Weights of a small mixture-of-experts language model, trained from scratch on English Wikipedia.
Size: 14 layers, vocabulary 33859, 90.1M parameters.
Experts: 16 experts in each of 14 layers, a shared expert of 384 neurons.
Training: a variant of Adam for the experts, 389M tokens.
Below are experts of layer 5 (counted from 0) of a mixture-of-experts language model. Rows are named router (the router's row for the expert), down (a neuron's output weights, with its number) and show model dimensions 192-383. Each number is 500 + 40 x the weight over its row's rms, rounded and kept within 0 to 999. Numbers have three digits each.
After each expert's rows: a language model's description of what the expert responds to. This comes from a sample of Wikipedia text that the model never trained on.

# expert 2
router:554486564564495510481473537459470434412495556485550436562545490500515426534505500492491485561518460473587485495604515494416476558426490535503553454481507500514460422525519526517534526518514463483485413486501474485555500475488519424511515520563477488498518443439486507467514509485450420532473446522468506509536492463627514462514483442418458539533566460486511509484500480529537474488483554494430479542523442470497471487501538507423561475585425516526463442524565528506552478530498543461521483559529532529539597453577471503509461557522531550476566471475567515540551532447525495492
down0:534520543555587503496522446442531527545512460543506547506529531532495568556498585429473443558471538503527503551458548527473487503568462453547534543515569513516495508479439525565499540487529487449533486551500442484447473530486549490526443492460498538559477545498500590575522428575501490497493563491487473509521517466473514484481566457527469536441530538522475465475489499510482524488448496535453553447460473550535443535490489511507506530444496502496549498503485457527498505448508516474490502428485582503381477556498531467437535478456512544474521480482439420454486510601558469420
What it handles: Verbs and the prepositions or particles right after them in descriptive text, such as named after, picked up, Preceded, included, divided into.

# expert 9
router:476484414523480512514558562534514540511474515509460511453514512513522426422489531543499526443522475455423471563501488506556485551523488472510485527534519497508440518518409456476486491559448481445473480496543524462462483465491497497494515486347470486462503481566498523511528502506457526535568472489462535547482524481405439511479523477542492507502473477496486456550573569470490469515526467571538522523510502504508524466468518532541507474410506422439529427515464506528496534478512472548507549481561495496556532570473516456561382533449446510485545493534503511423457443410486430510
down0:510484506449477510409394525444472521571522509534473505487577492554514492541506464532461445505462465477530527476507503507515424509524517551502536486492489444433487515468514487454569480474514479492502478464508523472507509525550551517498464520503481579520424559534428457452507535540493480545503528543503464499498442405512456541508527506475428537500534446523523495529539513538522500561460516479589477531513549515502484498473483465541539520524495456485489419524562468489498608453536499494555480500514500570497478468433498515505472468491549482421561461543553522528522463485495449557
What it handles: Common nouns right after the or a, often followed by of or in, such as end, year, time, area, village, List.

# expert 5
router:509496599535524519549450512521497509464505486521515491451459531424491462556474513550432428455582548514543499506473495520538467540559523441492544512536445554456471478516476438493536470536458502514508512473428484542471459579489572461507473474539556592481466465444418528572485467607404503493504446449488569532494515469517502501538532456519522560503438452526474547465547517494430504506455492497473515445487498495498527517481559538527537421509580558518473440578453487526466563482463499522537532460607519516570478546448478563538427531486420478510483474467460458416556529466523547577
down0:460528535454506514490445493564533458551472482483512534520472520525489526473499536596483501529513523453505495501477504457533471501466484531466481471522489521493486526522477504454501571536423485472528554522493490521502431505510490459507496407465531481437510483521501420478561564482461493448594516511507530486522489446446536495532556502515539522542483572499525452506481565458552447582518478433512522506541541509577494470552451505552500483551529520477536585455474496479527533534497554516491561502550529483552508503499526471519607581506463444470492446515542573430542491574445466508
What it handles: Heading markup and plural or -ation word endings in section titles and tables, such as ==See also==, Feat(ures), World War, |---|---|.

# expert 10
router:509452474440534474532580472477443570398524510521497490506437463501511480456545455587478567522487458543529499484505516530476544516511494543593442506517535520445500404501462435579482466488477445553458436513508494550396560493480404529538454524451514533555502491495527530548460475532583440476468526518505528496526467535519475516563533573528578468506485487463486481474515490525506463419504484469506515490542549514472421487517529471518514504495534562509508541486521473514508541515519478466537512562531518471488520462505516524482451495457498516494479409591475493527523533469476478556
down0:410523476472482566491513516521541469542528435505444499524472528488528505447561523553497508508521539495496525488591501486516580451534492452522513497474552501549529468413516429503434477509512543553535516532467533533538509533432466522512565403524414523507462521499602444576451554469509486428544521470536493557478456499498395483430577478466505497478479429530516538369497558481578476496483535517458488494472435392473535505513531558471499416474509449493469477532536541425470512461477472539534486441526549464484529503501455466506518447494545519571495527485529502541536573562512454475
What it handles: Word-final pieces and closing words of names and terms, such as -TV call signs, station, College, Philharmonic, plus table cell separators.

# expert 3
router:507513538424434491520459547548485513486475496484469553540556512514542550476497504526455565489564450497446502520579541445507514488415444502475582514492526486507516519521532510506502405468538529513419552460439492469503540547548458529587479459497511481473465488431549493471475512489567513421530526490501530557452565575527529452428513453445451531509548450511485464468527463497554497515455425551538496459525494531554574437377500539516453411487465460480485458512416523491486532483481547510415489524441550535486497562467429523478436533552514538505569500461466512478497493531526449449
down0:497593469455481564465461505481456512556515532519487570461442469583513494509495475560546456515569502548557491571509503478561542562516513500568472548464467477554546518500465444560540546490511578514516559539534524487484487494505547555532438477517481507506525478520515575471476486548451529531526536492475498469507529505527543500584554484489485512445564458536533457527488493466487481502520453499453511491544485503439545567458465477456563469588469425532470508509585513424507467549511492553428517475509529505459509453524474523563510485437463508526458550420507527531463527488521509544
What it handles: Year numbers and spelled or digit counts after in or the, such as 2012, 2016, two, three, plus line breaks ending paragraphs and table rows.

# expert 0
router:569488455502508425411547474584513514482487552501497487469480502588461589511404497497531497516541521466521500482528432491472497485522516488503481496539537476559476435483511462480484574436578516476536465536430541479517503501478552520508557544456537547441434461478521497515501513447559520488523473593499517434552500495524442463475551539473484537553457516488537474501525516512499558499531540435483431425511516480500496564584538476473504440509452444527446528438502513507534527453511453495515495448495526499501522393481483409493448583436477458565493438468463503496587534523481401538
down0:548492538571470523524477505501475495401444405513567508507509530442535502475526535446427550492542480446450493531561450471523406477445556481562482494477532497536456514511555565494474554417541510442520517549495517522469561496479491410549553484529474524495514572478497482504557524503485486504544550516391511517489529462485510452538470535508420555502482493520480544455534529524461495481516476517485524516505514442496509524534524461513568554463570469523525541496491482538487522479428480454501504564578473484474516506464454538460524516455481463524411448451529576461583485522520464501
What it handles: Subject pronouns opening a clause after a period or phrase, such as he, It, They, She, plus line breaks in lists.

# expert 11
router:482484584467465527490464541475472452587478461519559510506491465502577544452484489483539411493467481445488468413567506520504474470485456492390543510485436486456542521417614511398503477485510438472494500509508491497544509463454463475530487528486568479498518498462464456531467437550493559477412496525441435483488547477498514475480500465545547500502551477528476492486460519412545567499471569503571511472438453493471532564451431518614458529443527507544492502531530458495481485553535499507446431473526479513507498562489523552508509485580512491505436501537548542449559522486548569531
down0:563492483530513471551589511511492500452519494492493560493450517455581495476538515601551446521550525528434517498555493442546568476474500493497502455478513503513457549502439492483450552505493543519505465468538539566553489520445458529531439494504537459457521515446497483473522513515501530418492475518513489448542552540546554499493517480474531469499551519508534474502496412490540513427464503514553532519492527513532512482504502526537531543505402551427546472494539494452479483506389538494501522460476457501498493474459510472502523511536435475497443494479503472477503539537505503459
What it handles: Adverbs, participles and of right after was, is, were or be, such as only, often, later, especially, the number of.